config.yaml
d_model: 192
experts_per_token: 1
router_score: "softmax"
normalize_top_k: false
balance_bias: false
lr_router: 0.00102
norm_eps: 1e-07
optimizer: "adamw"
lr: 0.00253
batch_tokens: 131072
Below are experts of layer 5 (counted from 0) of a mixture-of-experts language model. Rows are named router (the router's row for the expert), up (a neuron's input weights, with its number) and show model dimensions 0-191. Each number is 128 + 24 x the weight over its row's rms, rounded and kept within 0 to 255.
After each expert's rows: a language model's description of what the expert responds to. This comes from a sample of Wikipedia text that the model never trained on.

# expert 28
router [143 152 162 131 106 163 103 125  99 150  97 112  96 163 168 127 157  81 143 140 109 137 155 110 151 114 120  90 118 167 145 130 115 200 132 154  97 164 132 130 128 152 119 116 165 173 111 144  93 130 100 109 161 133  93 161 114 134 130 107 109 134 135 130 150 127 143 107 138 162 165 111 157  86 129 107 117 125  95  99 106 103 112 114 150 130 167 157 169 118 149 156 181 106 118 160  98 109  96 169 133 125 160 147 161 146 154 170 125 138  87 123 119 164 157 151 164 152 115  90 129 133 108 133 125 140 143 144 114  91 130 117 141 121 135 172 101 127 145 121 154 106 135 163 135 114  90 105 121 161 147 100 126 119  78 134 155 126  92 105 105 102 117 155 115 128 145 151 139 156 105 102 123 113 114  86 137 102 156 149 140 173 105 104 116 132 130 110 103 118 148 143]
up0 [122 107 101 126 179 124 128 122 168 182 115 147 164 140 133 123 128 147 127  97 128 103 158  97 148 127 144 141 104 102 110  92 107 107 154 123 131 122 129 114 100 160 143 162 103 140 143 119 110 138 166 141  98 141 135  86 135 138 163 170 166 123 144 104  72 132 112 142 128  98 118 110 107 108  75 103 113 156 150 104 168 147 173 134 127 105 121 126 138 113 171 155  90 122 143 123 126 148 126  96  85 138 120 127 103 111 133 114 149  92 114 134 139 103 143 107 126 102 134  85 121 142 150  99 151 131 141 111 111  86 157 140 120 152 130 149 125 133 117 183 105 147 106  55  92  97 171 128 124 112 138 149 115 126 145  89  89 127 105 185 136 152 116 128 136 108  94 108 110 106 137 153 135 129 132 129 128 117 139 155  72  76 136 104 105 152 110 144 136 119  85 152]
up1 [134 114 112 174 156  82 112  90 150 141  91 182 122  72 126 110 137 123 103 144 130 129  96 104  95 134 110 138 130 139  91 149 150 153 103  68 145 132 124 107 135 131 123 181 108 137 161 114 107 158 150 116 118 104 126 124 130 143 167 125 111 119 111 108 110 155 141 176 126 105 145 118  92 115  62 126 169  86 153 162 150 164 129 109 148 102 141 145 127 137  78 113 118 114 139 125 136 133 140 106 106 116  93 109 130 150 122 151 108 121 125 150 145 129 116 129 102 100 120 109 135 112 149 110 103 131 135 125 123 186 133 151 111 132 124 133 182 156  91 131 135 127 109 114 109 151 152 112 104 124 130 129 119 115 118 111  83 151 149 136 153 145 152  99 120 122 117 108 103  75 123 154 169 123 146 178 140 184 111 125 183 118 161 121  82 125 114 121 114 113  87  86]
Rare name starts. Initial letters and pieces of unusual names, taxonomy terms, chess moves and coordinates, such as Achilles, Guitry, Virtanen, Qf4, 34°.

# expert 26
router [130 153 160 135  94 167 110 119 110 153  92 115  96 163 164 124 153  75 152 147  94 128 151 122 154 125 110  91 118 166 147 134 104 188 138 156  91 156 149 122 123 155 115 125 164 163 108 146 109 118 101  99 165 139  99 157 121 139 128 118 108 131 145 134 147 114 141 112 141 173 163 107 156  96 135 105 120 132 109 112 116 103 104 117 144 139 162 154 170 125 150 163 168 114 118 156  85 108  89 172 137 115 156 148 160 139 143 162 123 146  75 115 124 164 156 155 159 149 110  96 136 137 106 121 129 148 153 140  93  87 128 120 141 118 124 172 100 116 146 121 150 111 134 164 132 114  91 105 127 161 149 104 132 118  73 137 145 119  84 113 103  94 122 139 115 125 141 150 117 158 113 104 122 104 128  94 138 104 159 152 136 178 104 104 123 133 125 110 101 109 151 149]
up1 [157 161 171 140 146 148 149 116 150 148 107 116 165 171 127 116 104 158 119 131 197 113 152 116  94 123 106 143 147 151 114 169 160  85 152 124 160 139 145 131 104 141 117 128 125  96 156 124 155 155 167 145 122 123 148 110 117 125 119 136 149 121  88 143  96 121 111 127 111 113 140 125 130 129 116 109 180  82 166 124 167 146 142 115 141 157 110 154 121 122 112 141 139 113 175  80 182 165 153 113 149 117 116 104  98  89  99 129 121 126 142 150 133 107  90 130  99  92 145 148 127 113 175  81 119 146 122 151 154 129 118 124 124 165 102  75 131 138  98 130 129 116 149 128 114 146 109 130 122  95 115 122 164 130 184 122 134 149 172 131 135 154 133 143 157 128 133 110  89 149 141 133 153 179 138 142 138 148  52  96 167 127 119 119 111 137 142 149 147 134 145 113]
up2 [132  95  70  95 164 122 127 116 177 107 106 150 127 108 110 129 143 102  90 117 105  81 107 138 168 111 126 164 127 136  81 128 117 129 179  74 154 120 136 158 141 161 108 134 104 107 108 112 158 124 168  96 112 151 130 105 129 113 165 139 126 139 155 131  99 133 107  99 123  98 109  95 104 150 138 138 134 129 134 143 181 147  92 105  98 108 132  98 103 133 130 128 160 150  95  99 125 103 148 120 118 113 115 112 126 115 148 157 171 109 153 168 153  98 121 107 132 131 140 125 106 114 146 112 147 125 129 128 106 139 168 166 118 139 142  87 134 127 112  93 108 167 101  93 110 101 137 105 107 100 136 159 124 132 141 136  87 144 156 121 143 133 145 107 156 124 103  90 141 118 127 118 142 173 190 140 126 148 110 117 122  88 153 160 189 109 135 140 121 137  67 103]
Table pipes and fragments. Cell separators and digits in dense tables, plus inner pieces of taxonomic, foreign or technical words such as waigeoensis, polystictus.

# expert 23
router [153 170 150 145 173 128  93 121 151  93 116  95 116 126 143  92  78  94 132 126 120 147 152 137 109 115  92 125 136 133 127 132 102 154 135 143  70 150 139 133 146 148 125 105 149 146 149 110 104 168 130 124 140 131  82 182  73 111 138 119 134 153 102 120 112 107 146 145 148 139 123 118 149 117 108 168 132 162 113 125  99 106 139  98 141 121 151 141 113 110 166 168 152 112 126 166  99  96 105 138 106 146 166 109 149 139 143 174  84 136 144 111 106 138 180 162 137 120 121  99 115 136 101 152 150 155 111 139 132  93 153 168 120 106 121 144 136 112 136 103 163 120 151 147 120 127  97 121 171 144 154  80 136 123 124 148  97 109  82  93  96 113 103 172 118 147 135 116 123 139 136 135 148  79 131 121 160 111 132 141 124 205 114 119 118 104 147 113 126  92 158 138]
up6 [125 162  95 133 153 111 132 152 126 157 171 112 140 105 108 135 163 136 119 166 142 144 143 156 145  91 144 120 145 117 126 118 101 121 151 111 134 131  78 151 134 142 111 120 116 124 144  94 100 122 127 149 121 111 168 113 110 169 130 115  79 130 126 129  97 157 124 163 105 122 115 120  64 132  66  99 192 124 108 152 120 158 140 112 125 156 113  94 111 122 117 112 141 181 131 176 143 120 116  99 139 115 129 128 138 136 104 113 122 107 146 162 130 118 121 124 125 153 117 148 173  92 161 145 145 171  99 136 161 111 105 160 135 161 143 146  86  97 109 117 126 116 122 117 133 133 151 184 141 156 114 109 144 113  77 128 114 184 112 134 106 122 150 137 173 157 122 100 135 124 145 134 146 115 165 166 113 129 119 118 169 129 153 122  65 141 125 111 113 111 154  69]
up7 [ 93 137 166 145 122 117 193 153 163 154  96 139 169 125 119 107  97 116 151  73 179 112 120 146 125 147 121 121 182 120 127 106 156 127 138  91 127 133  93 129 103 141 126 124 133 125 169 116 135 130 153 133 124 121 156 102 169 142 174 179 118 184 119 156 114 158 105 119 128  99 124 143  98 139 103 113 160 140 148  96 150 137 137 126 125 134  79 119 137 120 135  99  46 117 181 136 132 108  98 129  80 144 123  95 112  78 112 118 126 129 131 126 169 136 105 102 117 137 130 125 126  79 123 105 132 104 120 122 127 199 148 138  85 139 126 112 137 153 105 105 134 129  94 139 138 135 155  77 120 140 111 131 131 127 133 118 125 108 119 127 176 143 129 144 148 125 103  99 122 113 137 150 121 128 121 147 137 153 115 132 115 105 132 139 129 105 129 181  90 102 163 149]
Biography openings. Birth years, parentheses, born, and non-Latin script characters in article lead sentences giving names and dates, e.g. Cyrillic names, (born 1991).

# expert 10
router [106 133 145 124  88 152 159 144 112 148 135 167 150 129 117 103 118 140  90 103 154 134 152 139  95 116 145 139 111 130 130 148 153 109 107 150 134 148  92 135  69 100  99  76 126 119 139 143 119 127 192 152 136 143 175 142 132 113 118 135 121 108 119 147 102 124 161 124 104  71 115 132  75 133 128 175 110 124 136  92 127 144 193  81 113 157 104 144 114 133 141 111 140 157 121 103 158 131 125 128 129 120 105 141  94 139 142 120 127 100 149 114 101 110 151  83  86 110 168 133 144 156  90 118  88 135 136 107 113 125 136  90 134 122 149  82 143 138 111 125 155 146 122 155 124 168 152  91 152 150 138 150 171 110 169 149 108 157 150 131 138 158  95 108 118 113 135 117 155 167 157 123 149 162  98 115 111 131 132 111 113 165 167  97 152 160 115 125  85 146 105 132]
up4 [ 64 172 103 144 146 136 141 102 160 160 143 149 156 120 160 123 129 105 158 104  88 107 119 163 130 151 103 140 154 143 122 114 166  89 157 143 112 122 128  92 143 134 134  97  97 134  85 125 130 110 149 144 111 108 114 130 137 116 164 158 119 116 153  77 128 133 119 108 150 126 130 100 159 115 133 165 132  81 128 133 131 111 105 124 161 101 117 117  70 151 118 121  97 148  91 114 141 172 165 131 118  93 129 142 124  85 126 150 147 103 139 103 121 118 112 139  99 130 120  82 134 149 119 147 125 135 115 154 130 132 125 143  88 125 143 125 145 129 182  88 130 198 105 102  70 103 154  96 113 108 134 182 105 124 134 148 139 158 126 128 128 137 148 134 149 138 139 120 116 150 131 100 106 158 125 128  92 114 106 188 130 117 110 122 129 137  67 137 110 143 152  78]
up5 [149 141 145 142 138 127 105 155 105 142 124 167 167 129 144 174 126 122  77 134 150 140 135 129 144 140 144 112 163 146  75 165 128 142 124 128 133 146 143 137 152 159 156 130 150 142 145 149 148 151 202 111 124 119 153  85 145 180 143 122 141 134 121 107 107 165 151 124 111  95 180 134 126  83 117 113 126  93 145 135 135 134 127 116  90  99 158 130 115 116 152 133 160 119 137 137 132 147  96 127 132 143 143 101 154 165 107 183 116 111 119 117 128 104  93  54 135 142 119 136 144  98 102 124 152 142 147 135 105 109 150 127 122 135 169 159 131 123 108 167 145 125 154 106  78 128 103  78 114 134 133 113 110 191  90 122 121 131 142  99 143 130 150  94 130 142 163 101 155 126 108 121 133  79 120 109 156 142 114 134 163 106 132 116 130 137 100 142 127 177 100 180]
Common head nouns. Common nouns that head a noun phrase after the, a or his, such as season, year, film, game, role, climate.

# expert 0
router [150  95  99 104 209 117  98 119 150 114 124 116  76 106 116 124  89 137 120 131 164  80 104 127 146 135 151  86 118 138 137 147 168 118  96  91 162 123 121 127 133 112 159 139 113 120  99 128  98 143 128  87 135 106 119 172 140 151 139 125 132 126 122 104 129  93 129 160 149 121  81 128 100 110 144 139 103 141 151  90 160 144 118 127 111 152 138 139 143  97 113 126 100 165 106 125 128 112 127 158 127 162 127 106  96 131 138 131 110 108 167 122 128 154 109 105 101 118 132 163 105 103 141 143 140  95 136 143  68 133 131 120 159 156 129 111  90 135 106 176 114 173 135 117 105 107 166 149 140  91  68 146 156 160 155 145 139 154 151 118 169 139  99  86 153 158  99 119 166  85 161 144 146 111 103  99 148 148 133 166 157 122 140 143 147 105 135 141 127 120 131 150]
up1 [115 186 135 142 124 141 188 154  93 109 160 139 145 142 152 143  93 132 113 115 172 118 155 120 145 127 145 130 132 132 185 146 154 120 132  91 144 137 123 146 132 174  84 131 155 132 115 101 108 124 128 126 148 143  67 124 113 127 142 143 104  94 124 131 120 122 122 126 108 139 144  72  92 142 122 155 152 139 142 157 116 141 131 168 136 136 145 139 147 118 101 135 161 130 100 118 139 121 113 138  76  93 109  83 118 147  67  82 100 105 144 138 132 147  76 124 167 144 136  98 150 166  99  73  98 114 123 107 137 116 133 141  89 134 145 149 144 121 111 110  86 130 138 140 131 133 124 111 118 117 100 144 170 162 130 145 153  88 153 100 134 153 134  87  80 141 134  96  85 126 151 140 108 109 127 136 174 151 148 155 167 117 114 124 108 105 134 157 142 140 124  90]
up2 [122 149  78 138 141 125 126  98 129 179 120 149 127 107 148 119 136  66  96 126  67 125 159 171 124 140  99 118 150  69 121 116 106 118 118 120 120 119 177 109 135  70 114 124  80 102 151 156 111 155 118 128 119 127 114 143 149 133 129 132 173 129 173 124 117 155  95 147 112  99 140 133 129 119  80 123 155 126 113 116 140 148 118 150 136 148  99 105 102 131 150 128 106 102 111 140 106 105 134 122 127 157 117 131 128 127 144 130 147 118  90 160 145  95  97 140 126  91 164 168 104 119 108 183 137 111 140 107 154 162 122 135 112 119 111  64 135  92 113 182 125 133 104 154 147 122 154 107 133  96 134 121 128 109 114 123 145  94 137 137 156 134 141 165 112 171 124 128 114 106 143 161 102 140 160 146  79  87 126  94  93  98 121 154  96 126 130  96 107 116  97 147]
Place-name pieces. Parts of geographic and proper names, especially compass words and capitals in multiword names, such as North, War, Isles, Bronx.

# expert 1
router [115 121 133 151  99 160 106 108 126 142 154 139  97 141 144 124 141  84 134 132  85 122 116 119 164 150  97 124 162 127 104 136 129 161 139  76  96  93 152 133 102 130  98 143 124 182 130 114  97 106 157 156 137 167 122 120 108 107 107  89 131 125 174 132 145 149  93 140 127 126 138 143  76 152 165 147 137 133 142 162 169 115 102 146 121 112 133 148  96 138 121 115 122 114 133 125 120  90 129 142 120 132  81  76 100 102 138 152 196 141 126 133 138 125 134 130 150 169 149 139 150  91 161 121 125 118 132 145 152  97 111 140 108  94 163 121 121 116 144 140 150 170 124 118  95 112 141 150 121 102 172 128 148 122 146  79  74 145 146 106 127 126 168 144 145  91 123 130 133 101 118 125 149 189 105 129 115 138 121 169 168  76 140 119 112  95 143 142  87 140 128  89]
up5 [119  83 134 113 148  90  91 160 112 111 135 139 155 129 146 122 119 117  97  70 144 135 184 134 101 124 109 104 146 129 143 109 131 138 178 146 115  94 124 121 146 178 139 154 130 125 151 107 139 171  93 153 142 105 113  74 145 155 119 209 150 173 139 143 130 137 103 138 100 124 113 113 125 128  77 121 160 104 135 110 138 138 166 117  97 110 130 127 116 101 122 126 127 143 152 141 161 123 132 118 143 163 138 146 113 118 151 129 122 129 150 163 141 111 117 108 122  91 127 115 137 156 121 130 167 122 127 128 118 117 152 138 153 187 175  99 106 138 121 114 153 117 114 107 183 109 165 154 126 132 114 122  97 158 127 119 130 142 113 118 162 136 149 152 144 106 163  87 152 106 176 187 136  80 158 126 130 111 127 121 176 124 133 148  77 125 102 105 138 115 126 153]
up6 [139  82  98 119 155 126 200 118 128 155 147 130 148 133 162 127  89 122  99 111 148  83  95 109 112 118 170 117 132 131 129 119 103 142 108 138 152 174  96 127  95 144 163 115 122 127 162  91 109 145 154 137 156 137 148 173 163 107 111 158 133 168 133 124 117 125 157 135  97  99 124 150 152  95  80 148 151 112 134 110 104 116 107 110 133 165 103 140 102 162  64 144 136 132 114 104 116 104 135  98 109 114 110 102 115 129 125 142 126 132 136 134 161 143 146 122 112 162 104  96 131 123 150 144 133 126 108  86 110 140 120 145 138 123 146 115 116 150 128 127 141 180 137 203 132 162 105 143 139 126  74 171 147 115 131 126 171  85 102 118 113 120 137 156 119 106 157 127 103  94 146 128 128 118 113 119 128 151 141  62 127 134 152 157 101 170 111 122 140  90 103 150]
Relational prepositions. Prepositions linking a noun or verb to its object, especially of, on, over, under, about, after, between, as in "over 30,000".

# expert 15
router [ 93 141 109 143  98 110 103 170 151 101 150 164 180 101 119 108 106 141  92 143 128 136 145 143 112 121 133 114 162  69 135 107 117 150 140 158 169 140  91  76 105 146 109  86 131 136 108 140 106 123 189 180 122 133 150 118 156 132 129  98 120 105 130 141 181 157 146 129 105  94 105  89 133 153  88 138 162 109 147 128 126 102 126 114 104 129 107 112 107 126 133 114 131 111 149 130 170 144 127 145 111 138 135 132 136 142  95 106 106  99 109 120 123 124 137 140 129 152 147 103  89 115  95 126 140 121 121 102 158 147  90  93  81 149 109 147 168 154 129 121 137 107 145  97 132 157 156 119 114 154 129 164 133 131 131  99 113 128 129 143 140 124 111 177 169  79 122 105  99  77 133 131  94 137  92 100 140 121 174  82 170 145  92 129 125 129  92 117 128 139 127 101]
up4 [139 112 123 137 162  97 133 107 164 108 135 158  91  81  90 144 130 103 120 125 129 152 133 158 152 100  99  90  86 106 135 171 147 107 119  81 148 145 162 124 141 156 189 133 169  96 148 125 120 134  91 119  98 136  87 129 129 139 123 127 109 147 120 126 122 131 113 159 124 118  87 131 148 122 157 131 134 159 119 124 138 118 116 171 137 151 140 144 164 107 133 156 112  84 128 157 122 128 107 158 126 173 129 122 126 129 178 119  80 120 109 142 151 118 121 127 127 126 152 153  96 123 126 111 135 147 102 135 117 131  83 110 150 167 127 122  85 116 142  96 109 147 117 168 120 132 151 121 151  86  64 161 122 153 152 119 101  87 164 175 111 149 111  80 135 135  98 124 108 115 100 121 125  70 115 127 112 170 143 147 135 125 161 131 115 147 183 128 162 128 137 106]
up5 [107 128 115 103 138  92 133 140 101 122 115 160 113 159 135  85 127 133 134 124 169 177 160 118 146 164 165 125 133 131 129 102 196 134  89 130 129 118 121 157 112  91 149  85 112 124 139 102 130 125  97 103  96 137 129 100  76 116 143 154 151 120 144 104 103 105 130 129 162 138 146 107 132 153 172  79 168  97 166 120 121 180 141  96 105 126 128 127 125 101 122 115 120 140 135  87 131  93 131  98 136 136 112 137  73 159 105 115 160 124 134 146 167 110  97 108  99 115 132 102 113 172 125  92 146 115 118 115 173  91 175 113  97 184 141 124 110 136 163 145 143 120 120 115 108 114 136 177  97 108 115 157 103 136 104 161 132 125 124 100 141 178 112 129 122 121 144 127 103 156 104 144 139 170 136 103 121 157 130 135 148 115 160 141 103 115  95 154 128 148 109 105]
Determiners and possessives. Determiners and possessives before a noun, mostly the, his, their, its, and possessive s, plus adjectives like national, personal.

# expert 3
router [111 150 150 165 129  68 165 160 147 129 118 117 143 121 129 113 130 124 101 102 116 131 120 128 160 152  91 150 124 130 120 137 131 102  90 142  78 134 166 112 113 138 113 131 113  94 120 150 168 127 158 141 109  90 110 116 128  97 145 147 128 153 138 134 126 161 134  96 126 134 107 149 127 149 131 132 156 136 132 105 153 103 110 143 114 128 133 167 170 128  92 128 103 152 129 133 110 104 125 133 139  95  94 113 149 162 109 147 148 168  90 133 166 125 102 162 142 105 154  96 132 103 124 127 159 127 164 101 125 137 120 152 144 156 132 153  77 130 150 104 163 126  68 102 115 129  96 129 148  98 102 109 152 121 128 198 174 117 108 150 162  93 111 176  92 139 130 133 131 141  70 133 146 129  98 202 183 120 104 109 113 134 129 133 154 132 112 115 109 124 153  98]
up5 [115  76 135  72 123 136 104 129 127  69 179 116 153 112 147 135 158 153 164 152 149 141 105 128  66 101 142 172 105  93  96 103 152 124 127  93  93 122 103 102 146 108  93 136 118 144  91 154 130 119 123 133  86 185 122 111 124  84 116 136 167 122 145 117 127 167 161 120  96 127  97 155 141 108  76 120 158 136 119  95 153 133 131 159 102 164 116 127 104 124  79 139 119 160 115 146 144 132 119 105 139 115  90 132  80 116 164 110 159 107 134 112 130 113 167 130 114 110 148 144 132 173 116 115 134 173 159 138 134 136 145 113 132 128 117 130 114 164  89 116 133 123 156  90 145 111 118 138 122 154 120 145 147 128 161 140 117 165 128  80 103 144  94 115 122 113 154 122 147 122 123 112 128 120 138 139 123  85  74 125 135 129 151 131 164 119  96 153 159 136 112 132]
up6 [153 134 109 146 150 119 125 131 150  92 141 150 169 100 144 114  58 166 122 160 118 137 187  76  82 130 166 133 109 136 101 125 110 152 109 148 113 123  92 138 117 147  76 118 133 110 157 114  96 145 144  93 125 178 140 107 102 145 112 122  95 145 140  97 149 134 123 119 159 139 124 134 167 101 117  94 150 120 126  89 158 137 136 166 126 149  91 120 152 122  99 146 127 125 122 130 118 133 122 151 156 119  98 120 135 164 112 132  97 154 133  90  97 127 114 113 150 155 134 117 137 132 134 124 121 138 157 130 140 130 134 104 134 121 111 117 122 168 156 137  98 120 123 154 209 142 140  89 148  93  64 146 153  65 133 117 144 171 140  90 148 126 133 108 160 120 159 131  90 114  89 109 148 127 139 163 151 114 120 168 131 106 121 138 119 113 135 108  99 149 134 159]
Commas and clause punctuation. Commas, plus some periods, semicolons and quote-comma combos, ending list items, dates or clauses before and, which, but.

# expert 14
router [149 126 157 115 153 126 143 123 148 102  97 153 155 108 109 160 163 142 105 160 128 130 136 142 136 111 150 136 122 121 124 109 100 101  88  94 161 102 128 146 162  97 108 103  97 135 174 124 113 131 118 145  78 135 130  87 124 128 105 155 111 111 112 121 120 126 134 147 114 102 109  93 134 146 118 148 105 115 102 152  88 144 116 103 118 142 128 106  87 137 104  91 115 142 144 105 164 185 157 120  88 126 155 120 105 133 140 160 165 109 145 127 111  97 114 138 119 151 169 147  98 121 148 171 120 128 100 153 156 134 100 125 132 160 105  97 140 123 122 149 113 129 107  95 102 130 188  98 121 138 122 120 159 158 124 156 152 107 127 169 143 183 117 121 116 185 204 119 101 144 175 125 134 125 159 133  99 125 131  94 142 109 175 161 130 156 163 112 145 135 127 168]
up5 [102 159 131 121 128 124 146 126  99 155 144 125 111 129 125 155 142  98 134 122  87 118 111 124 128 165 129 103 129 133 123  97 136 186 147 141 159 110  76 119  97 151 144 130 135 166 153 163 162 124 137  86 153 133 193 118 133  86 145  94 145 155 160 147 139 120  97 107 183 140 114 137 148 113 126 122 132  95 120 124 143 103  97 147 119 138 113 115 127 108 161 137 143 144 106 114  89 121 147  97 119 115  98 160 137 101 115  88 146 120  99 147  84 147 140 117 133 148 178 149 140 104  90 128 151 133 121 143 144 129 129  96 137 155 125 115 175 139 108 158  90 136  92  97 132 168 117 160  81 132 130 124 129  88 103 157 109 131 208 113  83 100 143 127 135 127 111 121  90 124 125 137 102 122 150 148 174  98  89  90 121  87 127 137 120 123 121 120 102 128 173 153]
up6 [130 172 148 110 127 127 155 144 127 154 167 128 104 126 146 105 135 132 158  96 152  99 136 141 100 142 150 138 174 118 130 132 150 108  76 137 120 129 110 133 117 153 120 196 120  81 138 139 118 129 114 183 112 150 169 148 102 143 137 147 109 101 159 117 124 139 145 164 131 121 140 122 164 152 124 132 137 126 152  87 115 116 125 126 112 154 146 139 153 100 156 138 127 110 154 162 118 126 101 141 165 133 125 161 149 120 184  71 108 115 126 136 135 101 147 141 141 113 160  83 140 117 120  85 106 109 118 144  82 103 165 119  94 117  87  90 144 125 137 142 145 154 130 166 114 143 126 120 109 115 137 104 104 106 118 164 126 105  99 145 184 108 122 116 142 109 119 111 157  89 136 109 124  70 180 131 142 125 153 173 135 165 158 124 114 110  96 129 161  98  74 149]
Infobox field labels. Field names and colons in bulleted infoboxes and table headers, such as Location, Coordinates, Born, Years active, Result.

# expert 29
router [ 75 116 120 156  97 108  96 121 128 149 125 129 104 129  79 148 128 147 139 106 139 129 112 121  68 141 154 110 168  98  94 101 112  98 144  91 138 157  92  83  81 102  69 121 124 129 144 143 123 121 131 120  91 148 178 105 141 115 115  72 170 143 142 129 144 147 135 131 124 115 120 124 136 118 157 115 137 107 108  98 148 115 131 138 142 109 115 123 135 115 112 121 138  84 167 111 176 112 141 131 110 137 149 125 120  97 159 128  94 119 139 197 134 116 146  75 124 136 107 136 121 125 103 102 131 167 133 144 172 145 134 115  60 127 143 123 157 139 100 127 127 108 150 130 142 146 139 110 106 116 136 140 124 101  94 111 129 178 157 128 133 143 152 130 122  87  75 156 127  90 126 120 126 152 115 194 121  97 103 115 109 162 125 110 124 102 116 110 155 141 128 100]
up4 [116 153  96 132 155 158 151 133  98 155 112 120 158 102 125 125 125 106 109  97 128 147 180 150 129 138  79 119  68 121 134 155 136 151 142 132  97 121 197 130 112 124 144 106 151  85 145 119 115 154 146  66 162  92 123  80 132 170 142 140 158 157 126 152 124 133  91  92 156  87 159 134 116 141 114 120 115 126 127 121 103 144 118 179 144 155 157 192  96 157 149 144 156  97 102 153 131 133  92 154 129 107 118 153 140 104 133  99 150 122 107 155 158 115 103 179 120 149 135 108 163 131 149 160 103 111  86 148 143 103 122 121 150 135  84 134 135 124 134 115  98 155 120 133 105 154 158 111 137 132 132 122 153 125 175 148 131 119 119 133 130 106 135 104 118 111 105 106 111  93 129  99 172 141 133  95 141 182 125  95 135 135 137 151 146 120 119 117 137 157 107 122]
up5 [130 117 156  79 154 122 130 137  76 165 121 144 173  97 161 115 145 130 156 106 153 107 139 154 159 187 104 160 138 141 106 166 104 122 108 130 111 106 142 125 124 160 165 102  91  94 131 114 117 144 119 161 106 122 112 113 176 151 137 155 176 144 142 120 134 126 136 139 122 134  85 142 109 111 105 152  68 154 134 145 153 145 127 120 142 116 100 137 123 112 151 161  95 166 100 142 102 102 104 112 175 122  99 142 122 147 160  70 158 154 108  92 116 135 104 117  85 150 107 103 139 120 140 120 105 126 126 148 138 111 134 139  94 120 120 100 116 152 190 137 142 138 113  79 116 101 111 134 114 170  89 153 127 161  99 133 117 115 118 116 141 118 142 112 126 124 150 113 166 147 125  86 159 151 150  93 144 117 143 117 137  97 142 134 171 103 144 155  97 152 105 114]
Quantifiers and numerals. Articles, number words and quantifiers before nouns, including hyphenated number compounds, such as a, one, several, twenty-three, three-masted.

# expert 22
router [144 157  99 117 160 158 144 131 149 127 138 152 182 170 134 118 147 133 108 125 148 132 142 107 123 118 106 126 127 165 129 120 122 136 100 147 144  60 134 128 108 145 127 141 164 123 158 128 129 172 119  96 103 120 127 107 113 108 146 120 152 107 122 149 144 176 123  93 152 162 135 157 179 100 138 139 157 124 125 177 128  63 117  80 161  85  87 123 154 152 111 126 159 122  76 142 121 151 113 117  90 117 173 168 128 159 173 125 128 141 143 182 164  96 136 126 124 122 139 133 159 135 103 127 129 151 129 156 139 158 151 167 103 122 134 107 165 156 152 127 140 158 121 132 132 113 109 143  94 121 111 108 151 141 129 132 162  81 148 142 104  91  85 118 126 160 165  97 103 104 149 133 171 123 127 121 156 135 125  69 126 142 126 116 115 123 130 101 118 115 144 114]
up5 [116 115 109 173 142 142 150 160 130 148 112 149 164 109 134  94 104 153 175  94 159  88 180 155  77  99 121  97 150 156  72 152 162 112  88 113 117  92  95 129 152 100  80 102 157 118 111  93 170 148 114 163 154  94 123 150 134 122 131 133 123 112 138 111 105 138  97 136 119 110 149 124 135 140 122 124 127  93 160 136 136 166  89 143 116 135  86 104 115 114 100 107 140 166 135 133 123 126  96 155  91 157 135  97 117 124  98  98 146 102 117 135 126 113 133 117 119  96 123 109 134 143 135 131  73 159 170 141 158 127 133 147 170 169 156 128 115 114 129 108 120 160 108 150 104 148 126 150  95 125 115 134 119 169 125 132 135 103 114 103 156 144  92 110 131 110 131 109 127  67 157 166 120 101 150 108 119 149 149 106 161  86 110 145 117 162 131 124 148 135 118 152]
up6 [ 90 143  83 161 143 127 118 127 140 170 163 148 107 112 100 124 154 129 123 118 118 105 143 173 123 136 101 130 185 110 140  57 180 146 141 138 147 113 101 122 109 116 158 132 130 131 134 108  83 127 151 153 134  94 100 126  97 157 145 169 127 125 158 129 103 102 143 161 108 145 133 141 144 186 101 103 120 108 101 123 134 116 154 126 140 151 107 120 101  71 105  70  89  89 100 117 160 116 102 111 144 178 129 110 147 135 100 126 104 111 175 178 170  91 147 123 144 105 151 112 100 120 159 140 135 131 138 138 122 127 120 136 142 170 119 126 102  93 124 124 171 133 140 126 137 164 133 120 115 140 122  95 140 112 143 118 148  98 139 141 100 144 138 125 122 172 135 126 172 152 148 138 100 147 129 160 163 165 131 111 141 140 133 162 127 162 141 146 175 118 123 139]
Label separators in lists. Colons, pipes, dashes and = in infoboxes, lists and tables, and by after Preceded, Presented or Trained, as in "Trained by:".

# expert 7
router [123 156 134 125 194  97 148 128 106 138 135 158 128 141 148 135 164 163  92 158 151 129 151 121  85 152 155 137  86 108 108 117 179 132 126 122 143  97 118 155 113 111 155 118 122 122 126  96 159  81 160 121 112  78 140  99 104 105 146 109 123 108 106 124  90 166 121 114 113 142 135 140 149 148 158 103 168 147 126 119 107 142 148 136 138 135  85 103 126 138  79  88 158 108 138  82 138 169 143  95 139 133  97 143 146 133 136 146 163 136 205 159 130 139 139 138 102 136 155 153 114 156 141 144 152  96 102  91 115 113 104 148 151 132  98  93 105 155 103 109  82 154  93 147  83 130 139 140 140 154 131 145 117 107 131 152  93  90 130 115 118 149 156 120 102 126 112 146 122 104 185 141 106 157 114 123 138 142 138 108 165 142 146 104 111 138 134 156 141 146 111 110]
up8 [162 117 104 170 116 133 134 137 148 147 138 112  80 103 147 146  76 122 123 136 100 110 138 124 153 111 137 149 144 109 169  97 106 124 119 146 166 104 138 135 150 148 177 144 103 116 109 133 140 151 131 143  95 134 112 104 168 115 112 131 212 141 115 123 102 110 181 143 150 135 124 120  93 125 141 102 134 101 160 111 165 114 145 122 141 111 126 119  87 186 119 114  86 137 122 147 185 130 160 139 127 156 113 135 107 163 165 133 109 107 114 129 182 142  67 150 124 129 116 135 124 108 168  90  91  97 124 117 115 175 120 147 141 128 119 120 135 163 125 163 145 155 148 129 163 106 156 114  99 101 162 101 102 146 156  97 160 119  85 126 144 174 123 107 130 117 145 104 136 137 123 118 117 138 113 131 114 135 118  98 129 130 131 102 101 115 156 119 184 137 105 136]
up9 [104  85 107 119  92 127 104 119 167 136  87 123 147  80 165 156 103 116 123 119 133 130 136 127 127 150 151 100 120 100 114 141 109 122 147 132 109 162 103 117  99 179 121 100 162  84 104 134 133 128 166 139 123 109 147 122 174 140 173 138 132 166  57 143 120  90 143 121 119  63 154 125 147  91  95 103 146 146 141 127 152 143 118 120 116 125 127 121 149 129 139 153  79 142 109 135 128 109 161 113 125 158 105 127 139 119 114 116  93 130  99 119 108 117 107 112 126 134 100 154 155 123  91 103 105 116 140 113 148 127 132  76 149 159 141 146 153 162 132 123 106 154 128 144  98 177 126 154 113 135 121 183 173 114 177 124  94 133 166 169 151 148 197 111 139 116 129 123 161 143 130 132 144  98 163 140 159 153 122 147 144 106 118 115 145 130 162 132 147 152 146 120]
Section headings, line breaks. Line breaks and == heading markup in Wikipedia layout, plus heading words like See also, History, Biography, Results, Track listing.